config.yaml
num_hidden_layers: 18
n_experts: 256
experts_per_token: 8
d_shared_expert: 0
hidden_act: "gelu"
router_score: "softmax"
normalize_top_k: true
balance_loss: 0.0175
balance_bias: false
tie_word_embeddings: false
optimizer: "muon_variant"
max_seq_len: 512
dataset: "wikipedia_en"
Below are experts of layer 12 (counted from 0) of a mixture-of-experts language model. Rows are named router (the router's row for the expert), up (a neuron's input weights, with its number) and show model dimensions 0-159. Each number is 128 + 24 x the weight over its row's rms, rounded and kept within 0 to 255. Numbers have three digits each.
Before each expert's rows: a language model's description of what the expert responds to. This comes from a sample of Wikipedia text that the model never trained on.

# expert 28
Description: Infobox field labels. Labels in bulleted infobox lists before a colon, such as Born, Died, Binomial, Genus, Spouse, plus table separator rows and pipes.
router:150119094170116146160117110140146110155125164098111128117135141139109116174137140135160168110108045117075157161101131115121109142097146113139089138164149118123173115144118141143122137144122166156074147135095148160127155110134137157128132148134147171105125141101108099150083136116106122099130105176129104138123160122138147148138106132120122189115105102148106139144160151131127161135099107152078141142091139153150118123160095140138125118145156104106145115090131113149119166145082096
up1:163114101142133114163123143134128146130108119128118174120097087118138105163118120145126154118155138112129126166134118141143127106157140111159109146163132133139132120118142114101130150124067131121124112114106098118154126138131153197100104135190161162097172125116140155167079103111140161119105130113111129128110152109154136149089131122200123117134131125099131084106170129093132084140120109181132137122090133145084155101194121131139129084140141113111103122095107147117163124145100147
up2:101108121121097130166121098141157122146111150118128133132155103113159131143138142110134108163102097064141137188138107107143105118083136182162163122183126179154161133096052142137149111167075176101105099124140123132143122152141125106152129163104122156135095126113142119132117150132117104159145151118117123113138131129118106119107104105141110120112141102141151125118096119125101146137074123132133174125148150139173167094124148115100107151172116145107122076125119123113151135147128143
up3:123148118149137112134090104135128117115136118174138192127145133126141129139140135135143129109086124137149143141124128151100116135143110129136129170107173152136179119148150154131147145112119154106123084143147119159083135077109129170160124138078152139109152169123098161158146165134121118161137139175168119121126118170117135087107138067093116135143068107173102089130147155149125095123113111160109173132115143100111150089158138148109125100129113120105115107135153159118101124130077135
up4:126108123207119144189158107147140166140124167114137088167123118140150101164114165154138135091116090117110157158113143106114132148158157122155101142127136101163125126137094153136167125153152125110110142162085118143145122137097139144122140132141099166126116098105147137129156140145121111058128154126166095138135074111086168130138160127141132161119117108129079115102106134140151110124107145159111110118097145147132157115136139142136143151095138140136098120105116154152076074121124142
up5:132110127124099121120160129110084112130139145134085124101087135123113105106151128156143150123124104122161137112150122162070083169105162165118120075153113156128150157132067121132092127118132126115118094147161117140148117109145145133156109116110081123106140165167134141096132160116135142128122168153054106117097172118137124145132127138132110103123081125127113063169164136138097124116086128164131106125117161133113167144168108161126153138115141142132154119155106117150138126108116093
up6:155139112149133152112113077103119147130108160138090110160102109107113078120105119197125165105119142134113146181126154069125149139150124104110108154140170183128114110096117159143147115152092089147124125147105127129092171119124138136126131118096119136123127188136136116137087105144067141098130118131106120115093084156126107111115125109134120154111148102111094118115097106134089092108135103120147140153106130165123180088151143117145121112128113077114099144099106122143143128130130120

# expert 17
Description: Organization and work nouns. Head nouns after the or a naming groups, works or entities, such as band, album, company, club, party, team.
router:141165130114122134131075131139168148162186145104087110109164118136104140079116135117166087150090145100075125122154104090121147163165117139144136167144149131147110126150107114145144120159131151140128082163130145095128133121163101157126140095125134176126140101183130116132119116133123152150099147159139128167119101108143111121128138145149137134117161121142129158098126147129125121131144153125117171141130108105081131128086187122095098108132122176123106151128115083130161128077159118
up3:135162108126133128123124143121111087151174099114120133127164098125139089163179118161122100103069154116092146154152099109090086120106130170130111161135119104121120155095147133120135145160127156120186148143099116106139113097159144114126098156141112139108102154125166097115145111154192156106167125134108135141140122118134139091152144123125129143181139080145109124178177142143101137137148150083131127137160104122119147093092142117122096122106107147107115093117147110124138106154153114
up4:131124075105115107180109106141110137143171126177136120144093123152137111124118142135143104115147126136114149156127110189145113159146138117141125164102107139163116137115112115079146125106155114124109091117159129152170104124123086120093121110130124100116147165122162144098129107117144058087076120079123136099146143091135112081138130107132132140136122179100149119123109101134138174109119123119142118196128135121114178095138118124106140141123103152172127085173118127147135120112150119
up5:165125106148167108155144104160131121120132096102122147149091139121111113135141171100158078122095149142176150145175110124135158139133127148160094133146095142168101164142124143124122130101125135184066091142127133086088125177140172125147106140122124115107129142181110154137102104144069123128147104119105126121114078152102140116114118126119116145113126128145130126177117132123112125071087134141154171134127120129109155142113106097094142089155126139135133134107103138112090117127084120
up6:126100098116118111163135133153137141142121097129143118155115134108132154112110140161205176120121128107129115103122154158130102147152060122122116100149123149143133140107121119116113132115170102124093134134138083119173082144138160126121116153133121154108159136152201151102165128135158079144154115151140111123088094130172091148152149111151103102103138138146143125103128149152120143123151130156078144155146122096127135078140147105095087137123109112116121130159131076120107165164133129
up7:129094138141121127134130129116102130150156106146119136115106155123093122157110113112164086138111115084113173133128133086102165141145079122130144160144152075116167127128134080141135173126142141119157202108116147145163098121136138160159105132123133117109146111104118147114115178124116092177117165098138115103088117067109131155123080124118120160126138135128109125120109102135120116141141101100123092108151133113168127129129141135124092154131116162076104095119120124074142153179129127
up8:141111166166107151148170127158087132118166118139153161106156112099136119189107175132122164142142117088164072102118114157132125139158157165142145110118144137184117139136119194133148095106101132137104139162126124148119051148083102141091105100109101113139112116127107077107123128118148141107164134091129138102122123112134107166123112126163121129107149111141128139134121140170126141156112124125121161141105132094094137123117119144087119119096179114156120131132117132117155135111125150

# expert 48
Description: Infinitive to and modals. The infinitive "to" after verbs like decided, able, order, and modal verbs would, could, may, should, must.
router:124140138151145089123093125166147109109125075141132091140094158114120163133111130132129114125141089095109107117131179122092139129126150156168116147127132100154138135113131127100085147096115095158113097095130090116114140159184138090149093151147122128157121135118099137089158117105152141143121098132080069148123186124140148087114093113148083167142093105120123125157161151077135133099158105156139139119120126126121111139129113144138108143174106129118126090142161098121118145129162156
up3:166123147122095122182107113134149124161108127160169145137126107146104148169160127147120109119106110099096143144113163091155104151136143174121071153163145125125152161132128157128129116113145088124107069154119136133109118090142138103128146136100138102166162104129155138109131136197115123077094130113120107103109147122146132152164167106139114165132153146115110160109146098107162140175135120108120139121107131135138169086138076139120137148106106123198125106143142125122114136147140136
up4:096137093153124113133105145178121152154101135094140146138138094133162118130122179101127121136105155166184102136114156123147077131181119163140127164130127136171105123079150134129139164113102140103094141080144124124106104102128116137155166111123103142126175163159115110158106075113076133109105178174144131123096141123100143163098138135134145135156129127151100146133140126147096109117121095129124151099137174120103115114123121171130102173146108108109124097143150148147142116123110128
up5:127117130128126150159155102105147134176096173159112146141139109091099133126130148114149160134163136157121142118097137129111130092126078106159117146134127120133153105128150116134163099121139078092194156146124160151155135146139160121137101093119162141155119098116144133128166137150107102153109154104145107180108120148116143122167131098120148101159145144138108122110149136122104121132189142115186111147120108115130168143132184146129118100130172089127128150152169123152134101115064123
up6:124145142126109131164122104122103140182123152111166111108113109116165088148184112143139140097141149140087050136138114102125121093175086102147108155125111138074150125129090126154134152132073105149111139155142130125125134117159151163138077135102166115152139140173188120140126069148105114123117127132113093134154107117123121100119118120102115138153117139127117136133147149134132151141154113113116102164105139155114131116149111131100136102147146054145102122117150131108134091150148105
up7:137102074142093092097134120177166109097123113142086150140128134133103125106090094109138156092128142118139133144132131118168142150129083148127122128176124161095119146127160130123140129160103105132172118129120148130129159127141118130132128141083143134108143125135154189174153173117143135137091139155099091145131159111163196106136125161110126129109126128137137089126135122097115133128153137149123061085140147149126163158067117115134136159103115146116104157146089119126098111130113164
up8:125097128107141140147087104131109155121120111145137093128118118112112140118141114100098139121142084137130126135134159089119148094130136146129119126102086050149156140089151107115132142133139097108148095132139129121114109105143156156100188090107103104104069136107134160162102118103125109156085141158140143083098148117123114117128133157116121122149143108130147106138123104141195114118184098113078129113147189112129133151141110169130175154159132119136119117157144154109121114104084140

# expert 6
Description: Measurement units, symbols. Unit abbreviations and symbols after numbers in infoboxes, tables and chemistry data, such as kg, ft, lbf, mol, V.
router:101119144164165119085112146153171148133107125092108147120122144118133133152181144141098119099169144130123135114144137141120104121132125143135129151157072113152135129175119154073127125138120116117155152084144151170117137122135097104090149139125122097146148117177102163073151118102136142126155092142109163156120102100114137134165182121114117167192111114096168129108174142119126140142119137137123140116087086171153116114106115130096172100136103134129114137095109101126102154116116123
up1:110126148187125132153084145167173134168107130123140106124160106140152108177165076118079140138147110138092121108159093132160109104110114158123150126130105154149123116134124072110152136118134124112163129109154145137111126116140122154135127091141101125116141129136107122089096182110122164163118171111119148104107110144125127150149136088088136139150104059185165111099136154125128100145129130151101118180141106126135149152114101128084133160112133160168140119146119119139110127132118148
up2:111123151184133137145130130108131100112153102115132184101120156122160128141124106124092151077102086126108150115146147136128124155158123118138133142152153127146062154153128145078129117124111128148159178117162112118118129128114105146159153132135108120153112186151115110109114145174121109100123151120122163174129095173062166147129155161142178164110131145150083141110155108127135104125107146120129114125106148114134155135101142123117151102129157132172098120171112169132118117140116165
up3:135149141158126179164117089109071124127123126140086151088098123139121120138142134146113133110121130118134191126120134091126081144137131187084130145100099146176109131161111114091135113125123117118115133070154139117173143154171135114161153127091105161085101116161144149128098108120115136179139117146131132077143118113121103138146104110115088136153112126108115071133142119138153115130158126138133135133140162167154131154145145121145108113123170129127111085103089140111110175120110155
up4:119087120126153121115127122137167113100093140132140168170190095125149098131162093115115147111147122158139135164119121120123119101139172115123178121120095113132113138129110116153142162127138119141144135117128142129130093114140143104125136143112075158139158168152138156124147140141095098133095122113162102130104133102100116173127138106117179113159095078155180072106121166157155118090078112139120105119130058142109147111141120140134159114143118120102116127099160141086094143140143138
up5:084125130127105092099125140117112123150095127138148109145169134128147090152135077134144119138146137137149139111123169113143111136126083114084114097131094117126106118138119135133109128151122113095198138132142149133104126153096128107141098142120120139109136100123174119117130116105136185149147077178117115162178108119127152115127133120086112162143130097139100100111137079121131102164119098135098093116126130173146164112131094117125158104138109110143104092120099146183082134089119184
up6:110109143124134142153169150102101134119158127120132116126150117132160089102145122133138162108128098088107134095146122172150116185130156168148129097167118106137116170127146134138143109119140140164126128146158149134116094130106137156112128174158131150187137151179138120121130125103154123137172144172117132104153118143125113130167129105170178153143135142115142062146147140101143102139122147143152158090118155153120190131141106155122141102140160100139144080117114072144141159164127124

# expert 31
Description: End-of-row table pipes. Pipes closing or separating cells in tables, especially before line breaks or empty cells, plus semicolons in credit notes like Voice role.
router:142159065103142145119049108108151116103154105147142106142146118128174125127156136147155145120115108111126102113124089164127122102132115137124099149094140112089120130099161145134110109144117141112100111111165133107128097124139151131163134106097118128097094097121120093113112097169147133137166086155123127110120155114151107100121079131077094102146164123187162179156137139111156140120094157126116106121125163131157132143149120131122091132103135068159137096096110112099128122137134109
up5:138086165111169131098117152131147125114093100160137116126124097162133140190164158082136075079066166127117135151118112123135142141127136148098134102127117112119164122127129115156107162107122124146131110141118097168135130156146120128148123172108122157183123151128149128159158113163115186114154105163115133105115107101128143128142142138126117122160109108118147109122172114117128114075133071133122091109145153106100155099183119115126190112137104105118145098116122140126139124114123135
up6:073153104141154162113101100122125118138144117176134096151115118112143100121124098152137142075093088124155111151123113139092134125128165120118135126127137120147175148147116120151109090144134156130139104159112133099076214084120151155184150118106129155101110108141135118150166100139097121134133100114144106127140134134103133111109135143119106175128170135157118117137101130103117071150118119139080145103159111142141169104162106144119140096133096129152129124102146126083100115121130094
up7:113125087126163136151114133123143128108146109144135146110145099170115067105123120130116140137126146120089178107167057157099131134129161144135121101125127137117101136131122083153116138136103164095093108142130123114116145187115135134113117142148151145161097104110153094140120098171131123095133106157164101197137139148130066136141176116106139116148109101143134099101169115117134117102099166074114137128155139150165154117165146156116124109119147113162100126098115111112137117120104137
up8:133074100135107146155109106149105111140121127145159137155140133180129127146116097118133111121117135132112101095140100148158133161151164148107125115125105125135126217129147089101177160142086133120125168169118082137150097154136131127130104117105130135152132092141105107150150175112142145111123110134151120154112119154086106151132084135119118075135154124160096189124154143105103130147081128140101127082118174108144136119169111144136122098130142101128093083142138118134117131152121140
up9:117159140097110101125141171110076161163103108111163108128128131114130144163139085133092149118073141100114126146138140104124153098144173122084192101104119136139130153127165131132099133116142084150138135120081113146177140148091137120141136113105125126165102102114135141151135071138121072094150125134133085135128087096108110080140139134165081114111096112178123119127110143103096106108128135138121129155125138116127150131081154135122158110161095121144141156145125137162114129115123120
up10:103140113127150161127127134116087136145151136119130155140120134110171125131163132137131084126116118142122089138141126123103153092139144129125165137129078112130168174121113135097135111136165082100125125126108087155091104138129198185139131136094113114145115114132136134175153136164122136128152137138110138112078166140140086131178129180077124120116129106168126148115128135121126123112131142117130139126089155095108170140104102176111167092138169087167114096111119107125135115152082124

# expert 2
Description: Prepositions for and of. Prepositions, mostly of and for, also with, by, on and without, heading a phrase, as in bought for $222 million or purpose of.
router:097110144167162142127115118120141116145144129134106125095096089076128135127104146188122108126144149131114122116127124175141125134132138123146143177110166163131106094105122099171133104117129151142144149088169153150171152125113149151110147152164138132160112172100128139128142133141174134113128087176138116113141112118169146098114080113114159075136103142095119124123148122178156123097131124085143131141140131119177130095078138166139142105151098170131129098146158158141136119103147100
up2:137101065140144122158125117132077091095102150094120152105127166099128162129113122129135121152152136132122142116145113180074139145135117146147146150147121135129123118155139092129104105114140156120114158117151147097146118117106140121128110093141125147145159122183121114125130122123118143113109140158099145140138113137133153162167164124144154123064141102116139111154116132133181076106097106124126106149157158131150158094126076135079104111126139080165149126086110117152150081148123185
up3:111163071166148085141107072139113114080128079133114109119174144136138134123101140103118132173163095111108160144167077108093127116163136148122172158112118112122133123125131134132106156131141117103132123145119159138094102127125160151157143145088096105157114110161137141127118118123141139119171130155173139125095117117095124128122147119136143101109124109165118119112108105136160106180106098068121141122108134094114093104105113158161153097135113130126161177132086160106131114109137140
up4:115160092122112139092131088145127150203173141070141126088102122121127113159127102143129140145101123130099140124152124119126092141116131145125126119117102145147169163150119142137131113120114132105126107107162153131156130102186164142128136124138072143081127154141135122125144160133125137142126152133120083131150142118181140113198159124084112148151120130165141115112110135137137143105098101090125153130196080157105139087135150145140190131134126140157131110122138098103106133118113134
up5:130131107163147152138117113133095105103087136131155100120139149118142132170105115172078157109117139151149181115124109153105112129135157152124152116106136138114154118115075150129118143130086111152106100116171140108139186161141159162131107077092120097137102161107096080139122121111127123148149163128135114133138132122105138145097100119131139128154129134172139091126159131145160114115097108127075129096153119119148136119113107121199133135145134161175149082137121181125093158117116128
up6:099158125083098108176118127111098179122098142121103198141143134137169092157094134129088118151116161108125162123116144113112164177129139132155123130141124110148136138147117163121174067168124142150104145152099126128139137100129119113121149134116126126114138152108086164105114135157149112127187108113132095117117109101117136115156108154103105111169119143139105132091157130160120092126129122095143172118121114146161161117163121114116194135116124109119103115166184120114114115132128122
up7:102080170132138126092116090168112152120113091140120121105171165132143144110174139135148114082166129119118157145162075172143124165165158125142107104128096120135126120138151138162152093118112100172132119114112078137146163146138153130129137128143137134111121130111143128091129149118127140148122138155132145118164124130126150095137136117115127128127094113133129123132077145117115076139115127145150176142202126072132140131180080129094178147144084153164118109123104131150111122126133142

# expert 16
Description: Roles and fields. Nouns for occupations, subjects and instruments after a/the, such as physics instructor, guitar, vocals, footballer; also % and ) in stat tables.
router:132097110133107139119093136134122165138184138127134112131144136143142133114113131091116148166139113138080146090138070118121156114119100121137155094163128108120122176136144112148083101107116130083102109125168112133126123175139120146116118083161044117131142113139104112131130080116117159137149137149137114141130118126109120151188156144138058132147147151143140140159114119124123155178144133092156100096135141105138125108124127120077144119126082153138137129101109084127141151165108112
up4:137092146139093084095128099124154117171100125111108153147117133126148136115142092133162163130127109125113146128085092089110146115121103122114129108107113138154156128145157137167132130134134131109111124123138109108126117103119103130142164162157147125150160146130146100166143132106163161133121143141148166151097086124182203170178137084095105106126109126106122153098137177134150123122101119164158097150114159117112162155136140103111157107122151179149140134114162120116160095122096164
up5:164101117143124133142160129130157131135185142159123127118118142151196097123095125102081118092110120137100156122131131124114119189091139155151092145158119087132140121089145114130157124093160140081130112124155134152142129174112110154114175077087111108136141171154124124134123153164136119085128125099090153148102113139107142101130160096142146146101166137111116126119149110149103099142128137145149100138105138143111159125121080124079148129123118094137168124119107157113085116103104141
up6:118118138124128127134078087085145158149147119114127137129044147128122118153099131112110071162148112124113126190126119148115157127153120132120125145135106153132158154129118082122137139126151066104123096146133108104091110156104139133142117135117101095159119176106122126137124124128136120123150165130155109131106118111065113126134121112125120120117138138145130138115186087135139150096112140109136088101175090128135142156132168144143159154161182119121085084133076129116129126148096142
up7:146123124131101141169104095137119093114145132130098122106113126142126079154137137100122134123161125117125126086116072100147168193134161138103133121100114137122099140120149173110145133162112123113139126118142102130126111137116141104079167080124106087124146146186150105099121138076100109118108096100120139134156109167090127105117118160120125117108120125149091103136137159117114104159165167136180163165139120144130160062105093101123119123128124134149126125175128137169119119160136129
up8:103101096133119115143106137114134128139135113160098176059164140159120139104132129123122137142122116128140111144118161128106116114173119131144104140133129130158113128132145120126096125171057151094122155124139119137109147118191108136170118185095117133128105162102122108129122110108117131103139155128167109145119158144077133166153137123110124118138120174145097132095165161124137178106165171084083139117124130147116162130150144131144180143171097131177099106112123124123126165105138119
up9:156088142132144160149079145140126132160128132136150161135147147105163123180113135109158134114147124090082150152115131144155157118114082141144129111156161113115099163127156149166153156092114157132114085124151090142124149149121121186113134146075117110094151140160160127133108161093124133128111116113122094152104124129128123155127144131111083150166105121163132094117136139121126088152133144150144094145165149162114180109073154135141129137128088137123164121173157124179134127130143132

# expert 51
Description: South Asian and Slavic name pieces. Consonant-cluster pieces inside South Asian, Slavic and Central Asian names, such as ch, Zh, Krish, Kaz, Alex, Shevchuk, Molchanov.
router:092128149052140140155117106104140102141128142112104123139150146149175148111107132164151168155136165113155121149153094142112132144086167133126129096102101119116115121136115142114190132098158141135087158126130164111151152173103157128081128166097128084122102123140116103159159169129154118134148113142114116133128136155130139122110119093176172149108093095113144113150124106123160134105113152101127087104145162136131127164103130136146125095085113159125146131166133130157160152110145097
up2:137115120083151113090133107090115159138132123093124193105132114124180100116107105158157164122090128088121127148141110127123097181135095172133101114124162141120105156115132132140154154108108144131087131126115120128142134126127134155085125171132093126125151123135223105155132152133128138096144104127127106137146129147126135121151133119102125101102102087112128124130137134109153117125119133089117089075171164150109144114098100096129121122151158138158089158131110114159093147078141130
up3:120150117125127141156105089144165103114178170076134130173133135132160090183151137122144128117102089124129135084105083107155104109112137120129138125107124159164172135133126146072156149136156128142087151127069124106145103133173143094151178127085092163127139102140149102137151133117148142114135115126100111153122080160146125128137166121112128115127105112130106131159101109153137093142138101136126129137129100149117125109178111091139159137122155120152144075118098107133104150147101125
up4:131086107161144120112119112119191133143071105118085146145112134104113090122118090109122131096106152136150104100139122164096176127143140115143140122126124119101154121115093134115158156090144130107165135126149073150130101098114092149118162139161117092139117120125153124168082151158148135166100116155147091112115110146137122066121120144106131115100156093101143133153145113127112105153101123117090115153130106142162185099166087158137148121115114124115102092147128102107159141149111120
up5:079155103110146136130131108062116120110128099138114110108147145126142149154096101169161109140136099124120134135139084187113141126118181126117132105130097123144155136096150135104098124123155106119146120121111118103141162110146146118097143127092108117091139144121109109126134161126075138112161139156141120133065109178108118129106138090147157129127099087142151085123125107178097145080140159154085123108142126133142159108141134121121132119151140170132135098097069119173115130160156131
up6:131097100158142140106118140157113142142144140125129149164170113117141111127147055134140120159100160085131125138132114170087133128129141142109145116124143121152161135161080049149164124155104104123101172140160100154138104151105100094136166111093119107173087116134130118153177139108101141142161124145156087118100146148103128119120127148130145142100105109139149097163105115091148100119116106125139089126159093146144133111095120179122140119129126156129121124147095158149114094107151123
up7:116152103136112112130121187107150130165135181084139100130129125122159116126140108130159123096139129117110153132126154122114158166138122118137131065105154134128133140159098111103114139118104122109084131141135121141139148119089123162130145152115093149135098126139132153089156127124135109132148086138179148109075135112118103110128118115181138168076099104114178110143122116130128143122092144099084125113145144104179191122121100148148132134131113158142141076144095076149110086114131108

# expert 41
Description: Foreign name pieces. Mid-word fragments of non-English names and transliterations (Amoabeng, Hideyoshi, Zaidatul), plus Thai, Tamil and Arabic script bytes.
router:143163137104122125141144133163159089145149144080134080106123144146118169154161145120128153127118140149111151138174116109145124138110158127154121069134123159135121133135130108066129119148154164135119124155129106130107178120083132138119130165137125129091135146146107098145139138137192093152091142149170108146163175184125113170120147116149122074167147141092142109100134101108119137103130121133127135132135157061121118157120124101130165129142106101111145122124121113125143118155078149
up0:123133149113140119188112096115137125136105101130158169071115083133106114142113135133107122097133174132109122131126112097125124165145120124139141134136084126099111159119104085134104106094127123134120162162135132178074103138130128132157089153071137130117148092142124144154156128181143080135083164161178100116105169132131118136149119112078130155152113126133115143135137131120109137149075156139087131111117131085131133132119144139145128084143161110124090130163166150099144128120119156
up1:164162168109075161156122161097139092127121132125144127095140113164146122121080126123160124073131124136108134089173157093163082105142119178155113132116113132119119110090136106116146132105126173104105110143129106113114125083133130138129137129140092111130142124137189117148164086122108114103156137108143159130133131108136118133164155138127107135146108080147117139129139111123122104146089144138071135105151131102155159107147131140165116121119115159138085111150137092133171156138135197
up2:168097144142157110139131103125124116131157141126136099125136133164203097159144141186116155125125152145138128143103117096104115138139150131092111136139135158117095115133202088108154127151131133165086082143131100117120161126135140124079140184141144144105121142095124162116128157108162103122123095099089121107129137130087179130108121096126126133094149146107121128137092158131129101143138088112137138135120166084114170099185147130092135131137129135141113131135099125107151086122135158
up3:126112132121147150130105092109136078162105100122136108103147115115101127109106115128123096115134134118105136145157146132146099116183145139090125124139085178141138131160121148120115113102107164127096150117129136062104189140121108147124118110128076144126158151153186123072097138100119173105146104129130123126107145183138131106143133081134095124115135120078123160108140097092110138120134116132117107114162104094120177102147089133161131154156130124132094103150119099118170130110110111
up4:115110101120133135131130107129114093123123117130159112173142118142108122132123100123133119132108147140150105133110170076171158127145131113109158085146094156132132140122100140138095139130143078137141122102130115108168112142096105091178172164127155134079164117111141127113133168111109132146121163120149141157159117121127113156187092168131086080131172172145142136167098114141115100129161130142124122133106171110127156131179087111092135121112146167154141103132147146141124162099157165
up5:134091181117113128161137145152113120125095152116130144109158098109152088077117125082148128137077153096138159100139140099163162151155198117083117143115095128166126105134127114123127161125092128103106093128153103127123118090088160078104086128165112141128152155104135110089128111140152116159092116127173133135144110104135150172097123085068133151116155091139133141132145111098111107118109132131141162123126161116133128131129099113120160116122146103149146106132135132136093158126126137

# expert 49
Description: Infobox field labels. Label words opening infobox lines after a dash, such as Spouse, Time zone, Coordinates, Species, Height, Date of birth.
router:150094129176090162158146063140127146147112154140100132103123145128124111127162114146124133145135108074095120118082114141124130168135112107136122100125151128148178122159158170181136140136090163147113147107088098159104120066146154112105135104149118136133134113111130102129119155111098112103127106150102093098120171079106144144141121139093104177074105148136147131156128134141145152136157110132107157132092118146158138148160105131183143125134139125113137124101126129125133130174107117
up2:129171132134119136131092073122131083108101106127133160150093118086147142127112149126183135108138134116086151162162103142129116181115097096143112107117114145139097151127115104145119122117100112142131116169128091143161115094165156181147085131135153133123124114135144145141092156099106145110117133085146112084137166122084146145157095131107137118111102141116135127157138093120135151129114138133110132103125099149148202133133091133134143162125101096117161079098089137155126128114095093
up3:149141163163131136136164148120139102085157094121080143118115139141125130121124087073111131130188124128155098154091100158140133116135156157141131137141128136142148128160162126201147133092081108160127172142131112106118137120122126144118094153132159139062152165102120159151127155139150140158141143124163092158135126116069109120148108150132143113139121140132123109108091092123096116119137128100112147125085126080123172111111138133139117123156114155136127120137102122177128103079115160
up4:093114112124129091118147135124122094120088163119113105113095106126107115153118117131110125119111088116129117141084112160125119114127130162121133122114126117167138131149136126128125101124127144122143144145114122149123119111144089150081132126107092149093128176130116146144106187126106078167135138138141116132127067121086130162183121118127108137163165168115153098153121174172103103170154100092139123107112180129112124136165121171098117137126096116160086098103129118139080107138143189
up5:135145126157113166130148108108104099131124104132094143081130170135173129062133093092161118119127146102125161108121102168115112109152126122089139108126089109130125094122111132114106126118123124098129113139130134176085135139147113143160141114114114131102150155111134131113150159152109086107150114120148165094088137125174116141136098135151108121097149097155099142113167159127131126130141081069129164155110096158139160104158153147127119143141134084143162101097158084112075113127146146
up6:135138119131131125124127117086133183161143101183123119147183154143140114152125097147167094122156143122122162106163119140129082120119140099106100123133119156150154101132104113141153139129155137110151112147124149168161134157141161166173106143122101109132102134097145170168123139084083098141106159113135087145092157105085154155170102134122126115121122124144122126162122122139146131190118134086134110150114108152119158137155095130136139120180129114120161158124152171179106135123133141
up7:138095084146048112140163124139119128135176136135107129161080112135144057107098098115132142101137132120169089131129110131123076167141144103154140130121143152132114146092086119145149152102126100119111120129154149149131139123148095132139177123120102117178133134171169155112143162131130154088123117127148105168144144128147114119122126110156105140087129177150095150083108129120103148089152144077107130116135115125123152124124120125087118128124144140125139153092101102140086138113130153

# expert 18
Description: Mid-word fragments, digits. Short letter fragments inside words and LaTeX commands, plus zeros and inner digits of numbers and years, such as orig, \mathrm, 2007.
router:087109152107152155122160150147106129115155119088139089181131119169111141156125129114114134106132118129122147141166141156101114154114157134133134119139163138105096125125098122132112118091141153131153123133090096133103072136174147129131169131138141085110133108126097113149155135114140142178111103103141119097117124102087183116155165096126113105084071150123110126153150107170112126090146123140117138127133160073123102140117107111106108118093098085129078122146089097130133155138088137
up3:103136102128172152105134111102145069143100092105156123168079131120135157143144121157131130120078126119114131141125135156138135115130134149154125169158104110163124118125083144156105136140120113106125106101180129101060101088181146155141130097118151130123099106143128142156142102102149124111125172104150116113128090139084127132127135127069148154160115103135119130121123123124109078086153134142090146141109119128147162096095120136181120137130142153095097109133149115135128122181129089
up4:125127107105145094147102116130109100169109155131138123140109173085129103143081113154114153129142092107150147134134144149088093135212177115152163116117124087129129151125132103118102134131114109158149110128130145125125127128113130122141156124136071149082165114135140126122161108099116150134146101134160134104139183094129160120067111139114128169112129097155122149064110107146105135133132088181084120149155151126136126127126127132098148114111163132149103106087146151124130156117139111
up5:119141126158137141173149125128092119122114143136103124152110142124140181133128129139170110111146129123138197152147077188174096149128170136133144145163106143143133144141143105147125137148147159129177151127126139135118092164120111098132142138151141148151081153146111142147130128159129096154148163129143135187100112091113152144173129129092118112083122112152134119169104105122113093163159166144121167140160146118113147130132110150103120156132169116177155110152129166112088157126130133
up6:120135144173122110106160135137146104125084115138161146158128131134116138118104130116108140118114081096074119124113106128094157127151061129119084142129106146087127149110123095111130119127129135114148079101135140118126148104164125128135120095107140154109112107149081093143156179149089141146141069130161102122091116146101171109116146115110112088130084113130150129095153136143108069121112114156128132098096154121163188112148134159099091157127121096113111142117132093148132141128120150
up7:044108136164115110110123134129117088151138122124120114142095147152104156121128114141093132113116161121143127098127173099116157108149160121113134116118119095148149157124145099124119146124128130140146094099130120103122156109123160141134119158118112125083128146134128131166123094130153124131128095141190090114069087137120170156135128093117086092081065145162096133101140118145122138129128093133139116128132165097087150146133107123139163122147157132177105136176121113123156142114134186
up8:072145132117099149152131131106120101108136149128174123178092128133103155159115060151132089104157140115147119136131170145116139144120125140144079084142083167179101151107140124117093128176115151118109133117112141108120081123156155116111133162127141105080145098099113125110137152119148124139126106149166083153138108122108109106106118114084137146150171122150123122101123140112088129129142145099086141113157121107136172095159132163127110133104170109115124105140105127154142116087136155

# expert 40
Description: Table units and headers. Unit and column words in tables and measurements, such as units, cm, km, miles, %, Apps, Pts, title, Nation.
router:114087145134134110096141142174148171139084116113078125148150147144143128124153095108080094123151122144136145113160123143139126164098111132100142111141093099173160177171136161113102140106108152138150166138120115190114171118129143149149205120098110125136151107166118141100120142101142098153161127137096113141130152108131126160154108131162086102133116133084155125133132137111095120090141108139128172132098145166120141143136174128159139136131147154143122115079122107145135132132118121
up2:139109097096101150118113137185125134123091096121115136156109133124159131138114089083090123105133086098153102156105102103099108155100146094120167158121154147146129136144095121106162129127123146152091148110136146105139088126093115130092159119147152143129111142129156126130118128135110148113149136123094117100063167138125107194162152114147101170074125125150127165108084085110079117117113121144142123102150140133122149132138096159132173127130159162133112101149110110133098109102142148
up3:111118127114127118111189115129095140116114101116133098117139125099130128095118110144101120116117121128156131147149106116145116162132121153145155107112075100168122161127121156124123132128128091125149113119126116151131123109089152088126142147081155136134088129163109194098163151134068147121151122082145139134119155111082136111135085108123140104097082123128128092172137150115116111113116067137111158111111092149119171072097143130164137060147118134167132117133132152119126110124110161
up4:100113101107125101158163106126140093075121101115122156145163126091136123145140114146133087100128175111119140132148101085144137128114129115129122135123101110162122138096128151150107107132143113084131116146150152132131099131075138126171184120132116147129161158169082136147140106140147118113142135187120138143142132164172095172103086088100138110107079130108128134113096110113173074155124102121153146138143126145128163117133121175084151106122182135139121130118100139141150122164118132
up5:128099166109119131111082134161126135151120167118118137121162166137159095103115104152090125122120140125084146140124055178138165120110126110108141156149114104114113144129134110150134143142124117094170167106151182146099096153138129129091127072105117129116155141117118104089127131130128115083135125111123152126111138121107115101131115102126130125093175124164146107096155140152121162145111158132123141132098122092138190128097144189118157098109144115174123110161134083129127134163129155
up6:122098109128128108163133127124116118136126154113139141142121097095150112158107050124094173138118112081142152108099108156112089151142107162130074108117078139122127173155163167101112103157085147130093116098116129114125124127146065137099087118131082127130170145108125130148134132061139122149149110115109154158091142126121109105117166098098113122095139095135124123114113129116087086127125085119111145122136116134145164144120113114129122139091120165138128116096100118129115130098100108
up7:125143152121119135137211128158121119125131069141073148117131115116159109096153117082117142117137105127126099123129128140148125127130121112115132099158121130132160150076107129135146120117087105132108131137124137109110141138123104157108148203135113127115115137118155145125141102116152154108138179133161131112131128122112075159179151105111105108157113130144182124115126125154098121093113084162165097088142128118140159097130145137106123136099186158163148140171132097118136160119123178